Experts of a small language model: 32 experts in each of 10 layers.
Below are experts of layer 2 (counted from 0) of a mixture-of-experts language model. Rows are named down (a neuron's output weights, with its number) and show model dimensions 0-63. Each number is 128 + 24 x the weight over its row's rms, rounded and kept within 0 to 255.
Before each expert's rows: "comes before" lists some tokens at least twice as common just after its tokens as in all text; "raises" lists some tokens whose logits its average output raises strongly, later layers aside. This comes from a sample of Wikipedia text that the model never trained on. Tokens count by the router's weight.

# expert 20
comes before: "| ", "|", "\n", "-", "- ", "|  |"
raises: "\n\n", "-", "\n"
down0 [148 129 103 136 124 119 120 167 151 126 134 129 134 125 164  75 120 108 126  71 116 154 149 139 107 148 123 118 138 108 131 134 125 142 131 102 128 196  95 173  99 136 119 107 132 116 139 139 165  66 133 115 160 135 113 145 119 120 107  99 106 116 118 163]
down1 [ 76 122 131 110 125 173 118 125 141 117 143 170 108 152  50 110 142 124 160 142 130 127 143 159 135 133  80 115 133 143 166  76 115 131 111 131 143 189  96 134 123 120  92 101  99 125 163 127 105 110 107 138 175 169 134 120 126  97 117 132 146 136 135 170]
down2 [122 175 125 150 102 133 136 105  82 151 168 133 122 171 133 111 123 139 117 146 132 154 139 160 166 121 130 125 158 105 120 104 139  85 134  36 113 138  65  93 140  96 126 116 130 147 130 124  73 140 145 117 139 101 142 145  90 119 201 116 131 138 133 124]
down3 [181 104 138 175 158 117 142 112 129 124 121 115 140 142 142 137 119 131 175 132 106 142 151 135 114 137  99 138 164 152 104 122 104 145 136 148  65 130 139 137 139 114  92 128 167 111 114 152 144 139 124 136  98 112  89 157 111  83 113 118 159 109  89 155]
down4 [132 124 157 122 140 128 178  93 107 130 122 101 167 114 150 134 119 121 161 132 139  99 122 107  98 143  98 112 152 166 126 127 152 142 110 149 128  99 125 106  76 123 164  98  77 102 127 138 143 119 117 133 119 119  73 134 104 127 138 129 102 106 120 157]
down5 [141 130 127 134 177  84 155 150 117 147 144 157 175 128 125 147 114  94 106 173 146 110 125 129  94 117 129 140 118 152 100  97  91 149 112 132 129 102 162 112 182 133 111 111 144  92 113  99 159 103 109 137 160 163 174 121 137  94 142 134 131 111 122  93]
down6 [ 79 147 130 189 138 128 116 150 127 153 114 165  90 144 116 116 120  80 115  84 165 122 140 141 114 134 132 134 136 153 115 117 160 139 150 129 141 156  76 139 119  56 115 134 146 166 161 104 114 122 106 157 107 164 118 139 126 115 107 111 117 138 157 168]
down7 [132 142 102 115 149 125 119 154  90 147 123 126 149 114  98 148 141 137 151 111 129 115 129 134 120 153  96 139 121 153 142 124  98  83 128 175 131 117 165 108 147  86 152 126 113 123 116 141 108 132 180 148 107 152 133 149 110 106 123 107 131 127 153 137]
down8 [149 160  89 111 128 151 119 133 144 133 147  64 140 150 120 109 144 134 122 117 134  97 141 136 165  70 100 135 103  95  75 119 133 111 107 174 183 136 143 123 130  89 104 191 144  97  95 123  90 147 136 136 130 130 106 128  99 116 105  99 136  75 121 105]
down9 [129 159 153  98  92 180 109 147  84  97 137 113 142 139 123 121 119 151 109 132 119 160 154 196 114 113 129 120 107 141 137 139  95 129 151 147 162 149 137 116 102 146 125 153 144 117 117  84 108 125 150  82 138 108 123  81 113 155 125 125 147 147 112 167]
down10 [143 132  80 123  97 149 115 118 102 124 154 149 137 162 200 130 102 141 124 131 139 136 117 130 134 111 113 135 146  91 115 125 125 119 124 143 149 133 105 150 143 127 131 127 119 122  93 156 105 146 165 146 123  95 111 129 171 131 134 132 172 101 148 127]
down11 [128 144 147 164 117  95 139 120 145 189  85 113  95 136 125 109 129 127 121 145 118 132 141 144 114 135 123 132  89 158 101 153 121 174 140  67 127 143 121 137 121 103 115 131 128 117 149 151 115 115 138 132 128 101 142 114 124 154 119 133 141 112 170 147]
down12 [120 136 139 115 103 148 115 100 133 129 127 131 132 139 132 121 130 145 152 139 108 147  91 137 153  93 108 159 140 122 129 154 126 160  92 152 117 126 165  93 150 128 141 154 175 151 142 103 115 144 114 152  83 129 140  65  86  98 139 128 120 108 100  89]
down13 [130 165 160  78 124 153 160  96 126 101 153 139 152 147 125 148 112 134 165 148 127 108 120 132 127  97 159 143 177 150 135 150  80 146 116 128 126 127 100 120 137 137 112 123 126 107 150 144 130 155 143 108 137 141 141  96 107 160 187 141 129 138 112 118]
down14 [141 133 129 129 122 175 118 171 123 130 165 102 149 166 111  82 123 140 102 129 126 121 122 126 117 134 123  89 124 137 147 120 123 116 133 151 135 109 147 118 140 102 137 138  94 126 132 123 150 114 165 134 130 154 150 135 137 138 138  95 150 143  99 147]
down15 [132  94  83 175 122 110 151 126 158 102 129 158  86 120 119  99 138 127 169 146 152  99 163 117 134 113 139 135 173 145 125 139 103 159 146 136 112 146 120 189 115 141 137 117 106 128 138 154  93 123 137 122  83 104 173 107 158 156 120 110 129 134 171 115]
down16 [141 101 125 114 175 128 118 152 163 147 127 116 111 129 139 138 143 125 123  93  87 104  89 132 126 148 143 113 143 132 120  93 104 182 118 171 165 154 138 129 147 142 132 147 109 140 134 142  98  96 119 168 152 115 147  98 116 136  73 131 168 128 162 130]
down17 [137 125 117 107 147 121 149 113 149 151  99 161 149 141 119 121 120 126  92 149 121 147 118 135 124 104  95 157 103 141 147 110 139 138  69  96 159 155 167 171 153 106 142 137 127 137 151 106 122 131 132 143 119 143 129 109  94 143 160 115 115 151 108 143]
down18 [141 117 125 183 107 127 137 148 158 145 127 140 113 122 135 135 138 132  82 150 124  94 116 102 134 104 132 128  98 153 107 160 165 165 145 159 110 109 106 128 134  87  85 141 123 102 127 146 124  94 153 144 165 146 109 155 139 122 121 162 127 134 171  99]
down19 [127 131 140  78 112 161 145 135 160 125 150  92 185 111 128 151 166 144 158  79 108 105 122 143 103 145 133 146 112 162 103 139 157 152 152 113 106 146 171 105  99 100 110 117 158 129 130 108  81 139 108  94  91  92 111  94  79 104 155 130 144 129 159 125]
down20 [ 87  96 146 126 103 102 138 142 115 144 172 121 123 134 157  97  95 141 104  98 124 139  86 201 131 117 142 195  84 123 130 157 110 158 127 116 127 160 150 144 139 116 163 113 136 144 156 161 112 132 128  97 177 111 132 145 157 109 114 129 132  88 128 108]
down21 [173 118 139 139  90 137 119 114 148 114 135 125 139 147 130 130 139 104 100  91 175 119 155 118 104 104 143 147 119  97 103 137 145 141 107 112 181 114 138  79 158 126 127 141 139 100 107  94 122 154 127 170 147 106 148 110 140 123 139 155 126 132 125 119]
down22 [145 117 101 117 138 120 146 123 172 166  91 171 144 118 162 115 139 133 132 120 153 129 111 130 125  92 106  83 112 144 129 103 107 132 151 143 117 129 148 161 168 122 135 130 137 107 124 103 140  97  94 134 105 155 153 140 133 134  70 127  82 128 142  97]
down23 [ 84 131 130 102 124 130 120 119 137 117 162 111 144 112 167 153 121 172 118 173 155 134  98 131 108 123 124 171 143 113 114 176 100 127 112  87 130 112 117 113 102 144 195 144 109 127 141 116 147 157 152 138 162 158 119  75 100  88 157 137  99 123 129 127]
down24 [135 156 140 114 123 115 110 125 139 117 135 150  92 127  94 166 123 123 105 160 116 122 117 110 117 118 105 122 130 108 155 126 133 127 142 112 115 102 125 102 175 101 126  78 126  92 150 143 121 132 104 122 129 155 105 109 176 142  99 175 143 103 113  88]
down25 [145 133 122 134 129 137 124 150  87 132 105  87 185 115 110 110 106 141 123 139 115  97 160 107 173 120 129 108 139  96 126 180 134 107 151  59 110 126 137  99  95 129 168 171  52 127 147 117 114 150 157 137 106 111 155  95 123  57 120 165 135 118 141 103]
down26 [138 113 105 146 140 106 132  93 156 132 100  90 132 153 131 129 158  96 157 120 111 105 124 139  84 182 119 129 117 119 151 146 142 131 134 109 157 124 113 163 129 141 124 121  95 106 111 139 120 141 194 148 139 163  98 148 151 132 139 151 104  91 102 147]
down27 [175 144 120 124 126 158 128 119 105 139 124 156 111 118 108 120  94 159 133 170 161 141  98 133 119 149 118 142 132 137 134 111 112 147 114 101 103 163 135 113 129 130 159 103 143 142 143 132 109 136 122 142 142 108 163 112 131 108 117 109 161 112 144 101]
down28 [ 95 168 153 130 149 151  81 180  88 109 134 140 105 139 132 109 110 106 115 133 147 178 172 122 116 139 127 159 142  98 122 120 130 134 149  96  79 102 149 149 102 134 147 114 101  86 125 163 117 105 134 154 104 115 161 110 116  92 125 142 111 110 151 113]
down29 [119 143 170 132 103 130 164 156 122 142 121 108 121 140 130 150 161 101 110  97 107 125 118 142 159 127  95 118 106  96 158 163 138 129 139 109 151 137  96 143 112 138 136 143 139 149 116  77 116 108  59 129 117 169 124 110  83 159 104 117 115 159 118  94]
down30 [134 110 131 125 127  85 140 152 125  75 125 125 167 178 130 132 145 160 109 129 104 125 171 131 110  81 113 113 104 109 118 159 135 107  86 130 127 140 129 140  72 149 136 160 142  89 162 161 144 142 141 165 127 103 135 111 116 118 119 121 155 136 150  84]
down31 [122  96 140 152 145 169 132 128 117 127 104 154 109 143 142  91 176 126 146 137 174  84 118 129 145 139 128 116 130 129 135 161 101 179 150 107 136 114 137  99  89 105  89 139 135 153 102 103 138 105 125 106 110 112 128 115 101 132 101 112  94 155 102 139]
down32 [118 133 115 142 170 164 111 149 131 146  93 133 144 131  86 152 151 129 116 140 156 135 102 129 123 144 152 115 120 125 123  97 138 163 164 165 131  91 141 143 153 125 130 115 141 106 156 107 133  90 124 134 107 131 149  83 174 155 145 107  83 182 134 138]
down33 [135 160 170 155 114 146  90 124  90 169 153 113 124 134 108 117 171 110 110 140 123 105 102 107 152 114 136 105 108 188 107 121  83  65 169 133 126 147 114  98 144  73 129  71 124 128 118 133 126  67  80  94  93 143 103 138 147 120  93 107 160 128  81 148]

# expert 19
comes before: " | ", ".", " |", "–", ", ", ","
raises: "–", "-", "."
down0 [ 77 158  96 155 166 122 185  77  76 167 120 145 144 104 117  94 128 109 119 127 118 135 156 135 131 169 125 100 144 113 124 155 123 137 148 114 108 119 114 126 102 117 123 142 156 112 129 112 101 153 138 151 115 126 128 106 114 139 110 168 124 137 126 101]
down1 [ 94 130 130 173 160  80 140  92 129 137 133 114 188 134  94 144 152  75 125 122  82 134  81 150 139 137  83 107 136 114 148 110  95 135 156 115 143 205 166  87 145 125 116 155 117 147 131 119 102 129 125 129 138 145 144  96 124 116 182 167 139 130 103 113]
down2 [130 142 162 159 149 141 129 132 115 166  82 115 164 159 129 102  89 112 155 142  89 133 131 169 156 150 115 131 110 121  85 114 104 136 128 140 160 120 113 117 100 175 133 110  87 141 144 114 148 153 149 175 132 137 172 133 148 169  82 125 123 120 117 143]
down3 [136 127 104 151 127  94 115 187 137 126 118 162 144 137 126 127 134 122 110 135 115 144 137 137 124 128 131 144 157 139 167 104 113 140 102 158 111  85 115 110  97 106 110 144 122 128 139 118 165 106  87 177 129 105 109 117 123 171 140  77 115 142 154 122]
down4 [124  98 108 116 132 166 115 137 173 162 135 129 132 139 147 123 123 151 121 178  97 121 132 141 142 126 123 127 126 139 115 148 156 145 142 159 107  91 146 141 151  88 126 153 132  96  90 102 164 116 146  97 119 117  91 142 114 123 132 100 132 137 159 128]
down5 [148 136 164 137 113 108 110 133 144 100 151  83  81 138 149 183 117 141 118 152 114 129 157 132 139 122 106 119 173 103 135 175 113  98 108 135 127 106 113 134 130 153 128 125 108 114 117 134 110  70 115 173 107 168 129 102 104  97 119 138 145 126  86  91]
down6 [106 160 145 126 131 106 112 171 104 140 129 130 145 154 134 133 132 125 186 129 110 114 151 160 142 150 104 101 141 101  77 117 171 144 142 133 103 158 140 147  80  95 120 108 140 157 129  77 119 131 134 134  92 131 120 127 159 138 120 181 109 115 130 147]
down7 [157 132 128 121 140 118 120 124 100 158 124  83 123  78 149 124 148 124 155 134 143 154 150 129 122 148 114 162 144 134 101 129 127 140 128 147  98 165 162 149 149 141 138  80 118 115 131 124 137 101 129 137 161 156 121  95  99 143 104 100 121 159 119 188]
down8 [ 94  84 130 109 109 104 106 149 135 105 144 127 110 131  90 149 120  99 142 118 130 148 143 148 141 105 115 202 113 125  92 175 133 130 118 125 142 130 112 111 108 111 123 133  89 188 125 131 179 113  91 207 109  90 105 127 112 165 108 132 131 117 112 134]
down9 [119 157 130  99 121 122 125 102 120 133 160 110 118 112 147 147 141 142  81  95  97 129 103 169 112 173 138 131 147 148 120 118 114 145 126 135  87 140 151 127 173 116 183 138 117  82 144 144  49  67 147 110 144 129 117 125 115 144 109 126 129 133 164 185]
down10 [119 144 161 172 109 178 114 122 139 136 126 167  90 156 160 111 161 113 106 131 119 124 131 132 128 107 112  98 145 133 127 119 149 162 188 104 125 132  90 107 100 134 125 143 159 140 104 136 139 121 142 140 130  94 140 173 140 101 146 127 136 158 109 125]
down11 [129 109 108 116 154 133 100 134  95  85 136 120 154 120 117 117 118 178 148 145 112 180 116 148 155 175 127 148 129 114 134 135 137 139 136 133  79 124 146 113 153 113 162 115 162 124 132 103 172 112 110 125 195 113  77 117 143 114 105 100 172 149  95 154]
down12 [128 144 136 144 145 131 159 126 135 125 124 136 120  81  76 177 116 117 127 128 141 129 113 126 124  89  84 116  68 118 141 115 121 111 135 103  97 132 138 125 139 122 123 128 134 112  84 137  95 112 147 155 101 134 129 106 157 102 133  96 129 111 104 135]
down13 [143 130 148 118  80 118 132 142 172 109 127 185 124 179 134 145 129 108 101 127 151 131 132 141 122 125 173 140 145 162 134  84 113 157 154 106 104  88 120 158 110 160 117 146 162  98 119 160 110 107 127 115 120 136 115 145 106 113 117 132 139 148 140 147]
down14 [137  96 101 156  92 156 108 106 104 145 112 131 136 141 106 137  79 161 116 147 125 114 161 105 161 102 101 167 163 156  96 145 150 141 125 147 119 128 184 107 129 125 146 119 167 118 156 129 133 123  84  95 145 111  80 126 164 139 146  94 117 139 129 163]
down15 [122 133 112 130 163 112 107 126 137 101  75 153 116 129  73 118 151 140 128 114 160 129 131 131 116 186 185 146 128  79 119 132 117  79 133 133 117 103 145 135  75 148 108  90 115 158 136 139 113  83 123 125 113 164 192 136 147 111 180 138 104  93 123 125]
down16 [142 109 125  97 112 124 122  86 126 133  66 130 145 158 116 120  97 115 181 117 138 127  89 129 136 118 139 103 136 136 135  89 131 111 105 141 127 127 121 130 136 134 162 117  93 107 132 172 130 105 136 123 131 137 130 165 100 124 136 135 136 133 152 137]
down17 [158 175 162 124 132 120 109 124 140 137 105 127 144 154 133 131 139 124 114 146 113 134 115  98 174 141 130 125 117 131 141  80 157 128  92 123 115 172  75  84 118 132 135 145 118  96 129  96 159  99 102 133 129 143 105 145 143 116 159  86  97 159 102  99]
down18 [ 99 134 123 142 122 143 178 127  75 139 145 124 156 137  86 129 123 122 116 148 128 131 154 126 123 107 129 132 114 119 132 148 143 115 179 102 140 123 147 144 136  98 119 107 131 126  90 139 131 135 156 175 118 160 127 105 116 117  99 169 132 119  68 145]
down19 [118 121  96 137 155 117 164 123 154 151  94  76 130 131 120 139 102 135 100 157 123 126 168 128 152  84 133 160 118 150 140 143 146 155 109  91 114 127 138 118 143 127 158 110 119 117 144 128  84 127 157 153 114 128  98 147  93 101 138 129 145 191 166 149]
down20 [137 145 163 151 124 129 123 131  97 168  88 133 160 121  82 112 167 123 144  93 124  69 132 134 155 145 104 133 146 144 169 105 100 150 104 128 168 147 120 154 125 105 126  87 111 141  80 113 143 155 164 133 135 145 131 147 124 144 121  54 129 151 164 130]
down21 [148 139 132 141 137 103 158 118 124 119 151 138  87 147 128 148  94 160 143 169 124 146 105 139 120 151 146 111 150 104 129 137 125 134 126 134 113 123 142 111  98 102 157 120 111 164 132 126 127 120 120 125 116  78 108 107 121 137 122 165 149 157 108 154]
down22 [118 112 154 149 117  49 133 115 127 122 129 153  80 133 126 130 128 129 127 135 114 114 161 135 130 177 170  88 124 164 142 158 116 124 132 169  63 135  89 111  95 156 115 151 137 130 116 111 121 122 125 140  90 110 163 123 140 114 131 119  84 159 140 104]
down23 [134  88 131 148 119 125 126 134  92 155 179 149 171 128 133 149 128 130 179 169 106 150 118 140 141 121 137 131 131 139 113 101 112  71 135 100 102 124 159  90 129 153 197 134 131 107 126  92 117  65 123 119 176 131 133 105 131 123 147 148 135 144 118 104]
down24 [135  89 127 105  83 120 143 191 117 133 111  99 143 134 146 131 118 144 118 133  97 121 128 151  97  96 112  93 137 112 110 126 160 162 148 139 145 137 125 127 113 154  81 146 131 139 107 142  95 123  79 126  94 124 132 127 117 141 155 180 102 121 127 158]
down25 [101 173  76 119 109 140 141  93 127 128 124 103 122 124 136 115 106 120  99 128 129 154 161 152 138 104 138  89 172 120 142 104  78 112 104 115 106 153 147 129 172 135 156  94 100 133 134 102 154 141 147 144 120 148 144 116 106  91 151  89 157 157 127 125]
down26 [111 139 145 159 146 121 129 114 151 115 122 126  95  83  93 171 154 148 141 125 127 167 188 158  97 152  57 130 136 159 144 141 143 138 136 157 112 153 142 126 166 127 103 100 168 124 120  72 132 112 127 136 110 110 113 124 160 110 123 105  72 144 173 126]
down27 [147 119 107 133 184  95  70 117 152 152  58 143 121 172 139 147 159  75 101  67 135 115 124 131 103 112 115 119 138 131 144 106 131 131 104 159 135 116 151 138 132 142 113 124 174 141 108  94 138 108 108 133 140 164 163 107 174 122 136 122 138 111 100  83]
down28 [157 124 130 122 100 129 153  89 112 147 161 157 140 155 122  67 109 141 163 171 131 152 128 127 132 116  95 110 146  94  65 106 143 108 136 108  86 161 129 159 144 140 149 131  76 120 151 134 104 144 139 116 120 116 130 124 108 121 115 158 114 122 145 161]
down29 [ 75  96 105 144 118 112  81 116 162 113 115 103 120 130 156 135 141 136 133 130 178 120 147  98 141 129 138 177 155 137 137 143 122 125  73 118 101  65 153 117 169 112 133 137 129 127 155 109 107 179 159 135 174 120 148 113 133 118 134 117 149 119 110 171]
down30 [108 102 148 143 148 172 132 132 153 157 148 143 149 135 173 151 130 118 152 136 132 137 156 150 157 131 178  84  69 125 121 112 128 115 139 111 118  91 179 130 108 138 128 120 131  93 109 157 121 158 139 141 112 122 138 169  97 103 133 155  69 182 127  85]
down31 [157  97 191 107 101  89 144 152 133 128 106 151 125 118  99 132 114 115  89 127 155 136 124 120 107 123 161 159 133 131 202 128 165 138 101  96 144 124 130 141 105 133 113 136 139 140 124 113 123  92 167 110 124 118 139 142 170 101 152  79 132 116  94 102]
down32 [142 117 155 175 112 149  71 114 147 113 150 124 159 136 149 147 112 141 128  99 115 122 119 135 132 131 162  95 126 128 135 141 132 124 173 135 124  99 136 121 176 160 135 128 143 121  93 104 132 166 146 127 164 101 122 136 127 114 126 124 142 119 174 114]
down33 [ 97 130 104 111 137 136 104 109 152 135 133 131 127 132 115 102 131 134 178 130 132 128 112 135 127 120 138 130 182 162 130 112 109 108 138 108 106 139 155 119 160 132 131 195 122 111 153 179 116  92  88 114 127 139 149 119 138  93 171 148 149 141 126 142]

# expert 14
comes before: "\n\n", "\n", " The", " He", " In", " In "
raises: "\n\n", "\n", "\"", " The", " W"
down0 [ 81 126 108 129 114 132 120 145 111 103 120 111 151 133 157 145 136  74 151 111 174 161 135 175 158 150 107 121 129 110  91  83 135 134 160 143  98 126 157 148 110 122 132 124 130 136 107 119 104 121 114  89 111 145 148 138 130 131 171 108 114 147 111 127]
down1 [122 135 118 114 166 168 105 144 143  82 128 113 129 168 165 154 136 125 114 162 134 124 174 195 128 151 110  98 120  98 122 154 139 141 147 100 106 166 110 152 122 109 135 149 121 124 114  99 124 134 102 158 118 167 111 148  92 145 131 139 117 148 135 144]
down2 [ 91 135 155 150 153 127 130 136 151 104  96 126 194 118 116 113 129 138 149 195 132  91 140 122 150 152 139 127 143 158 167 161  92 115 158 156 140  53 175 123 149 109  89 126 132 114 110 135 129 130 122 147  77 133 117 146  98 136 158 111  79 151  76 107]
down3 [125  87 147 147 126 140 121 130 153 160 122 124 151 148 153 161 116 141 163 107 115 123 153 142  83 132 110 186 135 158 137 159 112 165 122 139 111 117 164 110  86 116 124 121 133 128 150 111 138  98  99 129  91 100 157 100 141 125 143 118 159 145 148 118]
down4 [ 79 159 137 130 111 135 118 130 164 152 127 135 132 116 196 149 110 122 126 168 134 159 113 148  89 152 158 138  98 176 191  80 129 120 150  89 110  95 103 131 145 128 142 137 102 128 111 129 143 129 137 121 122 102 136 111 131 186 134  93 113 113 155 156]
down5 [140 149 149 151  93 151 121 151  82 108 114 125 132 120 113 148  77 196  85  97 108 142 105 133 128 120 174 165 140  95 133 150 121 133 134 109 147 141 108 118 142 153 147 129 125 148 146 112 132 134 134 152 119  99 124 109 104 144 107 136 111 141 132 100]
down6 [ 99  94 117 157 147 138 153 137 110 168 126  86 122 106 132 129  94 144 133 131  85 165 148 108 126 142 147 139 112  99 147 109 137 114 126 120 150 117 118 165  94 123 140 152 143 152 103  79  98 122 125 127 132 124 128 158 140 109 100 132 143 100 124 125]
down7 [ 89 166 103  91  91 159 151 135 129 173 110 151 140 112 104 101 144 106 138 111 133 127 124 146 123 144  90 157 133 141  94 164 108 131 125 120  71 140 133 128 132 150  97  95 117 117 158  89 114 136 144 114 118 102 139 141 106 124 104 144  88 112 111 164]
down8 [149 122 120 124 138 115 161 136 141 161 148  87 125  65 138 114 117 121 133 102 118 142 135 140 129 149 160 127 128  95 113  89 147 176 165 143 131 161  90 158 105 131 180 143 130 144 149 169 132 119 160 124 113 156 121 130 138  77 142 109 158 100 160 108]
down9 [127 129 115 102 158 153  85 123  97 152 149 171  95 137 134 137 148 113 113 111 119  97 143 165 130 143 109 143 132 145  94  90 116 158 122 124 167 138  45 169  99 134 150 108  81 163 157 126 166 112 111 203 143 138  97 113  74  89 102 130 135  86 113 132]
down10 [164  77 126 127 143 133 159 133 114 152  88 111 117 185 167  90 146 122  84 118 158 104 169 131 121  90 101 164 165 136 157  85 142 143 109 135 127 109 141 128 136  89 118  93 123 153 126  99 139 128 149 142 108 140 116  86 128 114 186 116 124  89 156 126]
down11 [142 124 145 131 164 119  94 103 128 152 174 138 119  85  56 106 155 144 113 142 145 131 142 138 137 111 134  64 144 120  64  97 183 129 119 131 123 126 121 118 119 118 113 116 101 103 144 142 143 177 153 115 140 152 106 152 131 134 136 117 145 107 153  91]
down12 [100 125 121 123  90 152 107 102 143 122 137 129 119 133 130 117 117 150 183 165 117 137 116 126 148 105 122 118  97 130 153 147 101 161 135 124 123 144 153 167 153 116 126 182 153 132 170 114 169 124 138 146  90 128 100 111 125 129  75  83 122 148 133 140]
down13 [110 150 142 103 116 137 138 117 100 127 146 103 127 135  84 115 114 153 112 145 121 140 107 186 164 191 145 154 119  90 137 114 109 110  98 144 114 166 130 120 125 101 144 120  54 113 128 108 148 115 145 116 136 125 162 113  95 120 121 117 131 151 135 126]
down14 [156 115 138 153  73 141 116 110  98 112 131 121 116 101 168 115 133 123 150 109 149 121 141  90 146 121 122 132 126 114  70 171 137 113 144  92  63 155 114 105 106  84 138 157 100 113 145 154 144 133 135 129 154 116 123  65 160  64 129 121 134 117 148 115]
down15 [136  98 147 125 157 142 119 101 109 132 170 146 137 137 152 107 154 112 133 155 121 126 136  97 119 174 113 138 103 114 142  94 110 159 112 130 139 151 100 109  75 100 115  92  94 129 144 169 137  79 132 151 102 112  93 100 170 149 114 114 123  92 154 132]
down16 [128 115 139 114 120 140 101 127 169 134 165 173 122 143 158 135 143 162 112 105 118  89 121 139  99 135  81 131 124 161 154 136 106 146  89 142 114 130 135 124 124 120 149 147 142 151 137 157 114 163 136 152 116 135 146 120 190 114 112 116 125  80 122  87]
down17 [147 113 115 135 124 130 121 118 110  96 148 114  79 137 137  87 144 119 171 129 182 158 129 148 136 133  72 121 122 128 149 154 183 127 145 142  97 120 151 138 152 141 121 139  81 134 121 141  80 116  79 119  97 149 127 171 128  80 128 119 129 155 134 133]
down18 [152 110 137 136 154 117  94 138 111 114 132 105 135  90  97 145 128 124 146 126 150 170 126 122  99  89 134 148 131 113 109 143 156 112  62 103 151 124 133 149 102 122 110 140 114 114 132 160 151 169 128 127 168 132 123 102 149 134 112 163 124 165 118 150]
down19 [159 119 116 131 161 164 144 122 100  90 149 146 127 135 101  96 137  89  92 128 140 115 160 161 138 141 121 111 169  96  96 125 154 101 139 113 125 132 115 109 143 144  90 115  79  95 141 128  89 144 130 135 108 126 125 111 108 105 146 125 123 124 118 132]
down20 [ 99 150 131 116 133 110 136  32 108 152  83 145 111 116 144 106 153  98 162 106 124 111 133 131 106 136 106  86 113 139 124  95 138 103 123 125 126 171 134 168 157  66 150 148 107 168 100 146 133 111 109 159 177 129 135 103 115 143  96 131 109 119 125  91]
down21 [ 78 139 158 114 147 135 178  75  99 174 130 122 128 156 149 158 159 126 138 149 109 116 138 144 148 180 115 116 119 112  95 140 144 126 128 127 131 128  95 110 110 132 175 107 104 120 139 148 128  92 120 117 144  86 110 145 105 144 152 186 104 126 156 119]
down22 [107  49 134 133 136 155 184 135 125 124 161 122 130 121 127 108 137 152 156 166 121 143 149 167 136 139 140 115 154 105 115 126 147 123 145 119 145 172 127  95  95 167 166 137  65 131 146 154 137 162 139 108  75  75  93 123  77 134 183 155 135 190 167 129]
down23 [122 140 137 109 106 153 141 106  58 146 101 146 109 104  87  79 113 140 125 123 136 125 133 133 108 115 110 149 141 122 115 118 138 123 132 167 135  90 159 154 131 148 136 160 199 130 131  88 113  93 151  86 137 101 124  79  94 142 122 130 111 191 139 139]
down24 [114 132 163  92 141 107 140 185 109  91  81 132 164 101  96 126 118 137 156 145 132 136 100  97 130 103 151 132 155  91  65 137 111  98 140 100 141 136 138 107 134 127 119 109 138 131 104  77  88 150 108 108 148 134 127 163 107  80 133 140 123 128  89 150]
down25 [160 112 160 187 134 174 128 116 104 130  75 175 103 151 178 140 143 131 144 134 137 103 124 138  81 160 115 117 122 137 130 130 165 128 130 130 149 135 177 140 140  76 140 106 134 188  94 131 121 123 110 141 118 151 155 172 144 118 103  95 124 105 115 129]
down26 [167 140 112  94  97 166 119 167 125 129 127  67 104  83 100  74 117 169  93 174 130 109  89 106 165 131 111 112 185 136 134 137 112 133 100 144  99 112 162 129 110 119 106 136 132  64 119 119 125 129 114 145 147 174 170 106 140 115  85 112 125 123 133 175]
down27 [141 137 159 153  96 167 135 105 140 158 134 146 133 129 107 132 115 131 107 219 108 136 102 132 119 180 125 109 156 130 146 110  99 111 151 131 134 102 177 125 110  86 127 144 143 153 130 126 142  90  89 140 167  83 113 117 153 110 147 122 129 108 162 140]
down28 [ 84 159 140 129 147 134 115 128 182 106  99 131  78 171 132  96 159 140 156 136 123 135  83 146 155 125 123 132 134 148 155 132 132 138 156 107 121 109 131 134  94 123  98 125 176 123 119 106 125 123  51 153 140 159 102 142 189 126 123 134 143 131  79 111]
down29 [128 141 148 110 119 181 138 136 106 134 141 101 134 108 130 170 103 148 130 169 137 116 118 134 157 128 143  86 135  84 107 155  95 102 159 161 190 153 173 114 140 106 107 155 126 167 144 128 161 115 108 104 129 121 158 124 104 121 134 118 111 160 118 119]
down30 [144 126  94 138 165  96 142 110  92  93  86 123 153 149 115  93 163 123 145  92 163 119 118 111 144 145 140 133 101 122 110 165 160 120 124 138 133 120 143 100 151 138 121  67 118  97 146 116 120 136 172 164 127  96 129 133 111 107 128 139 121 115 151 111]
down31 [133 123 177 109 142  94 138 117 129 102 120 171 181 110 143 131 119 140 109 109 118 121 124 132 161  92 111 116 143 152  90 118 131 149 121 111 117 153 134 119 169 151 135 129 129  98 134 101 129 131 172 141 147 110 151 127 115 105 145 138 202 138 150 117]
down32 [113 147 127 144 123 146 155 112  86  93 126 146 104  56 110 120 177 120  72 127 107 177 159 154 147  95 149 110 136  93 126 123 139 142 133 129 114 138 150  99 156 138 111 109 141  90 162  96 139 113 125 108 104  94 106 172 155 103 121 137 158 150 166 107]
down33 [147 113 164 133 175  99 146  96 132 111 136 112 156 167 107 121 137 120 105 134  34 155 130 147 149 126 169 132 164 131 106 114 108 160 115  98 135 126 127  77 156 152 158 105 116 140 121 156 155 139 126  70 126  64 135 121 111 106 130  80 147 142 132 127]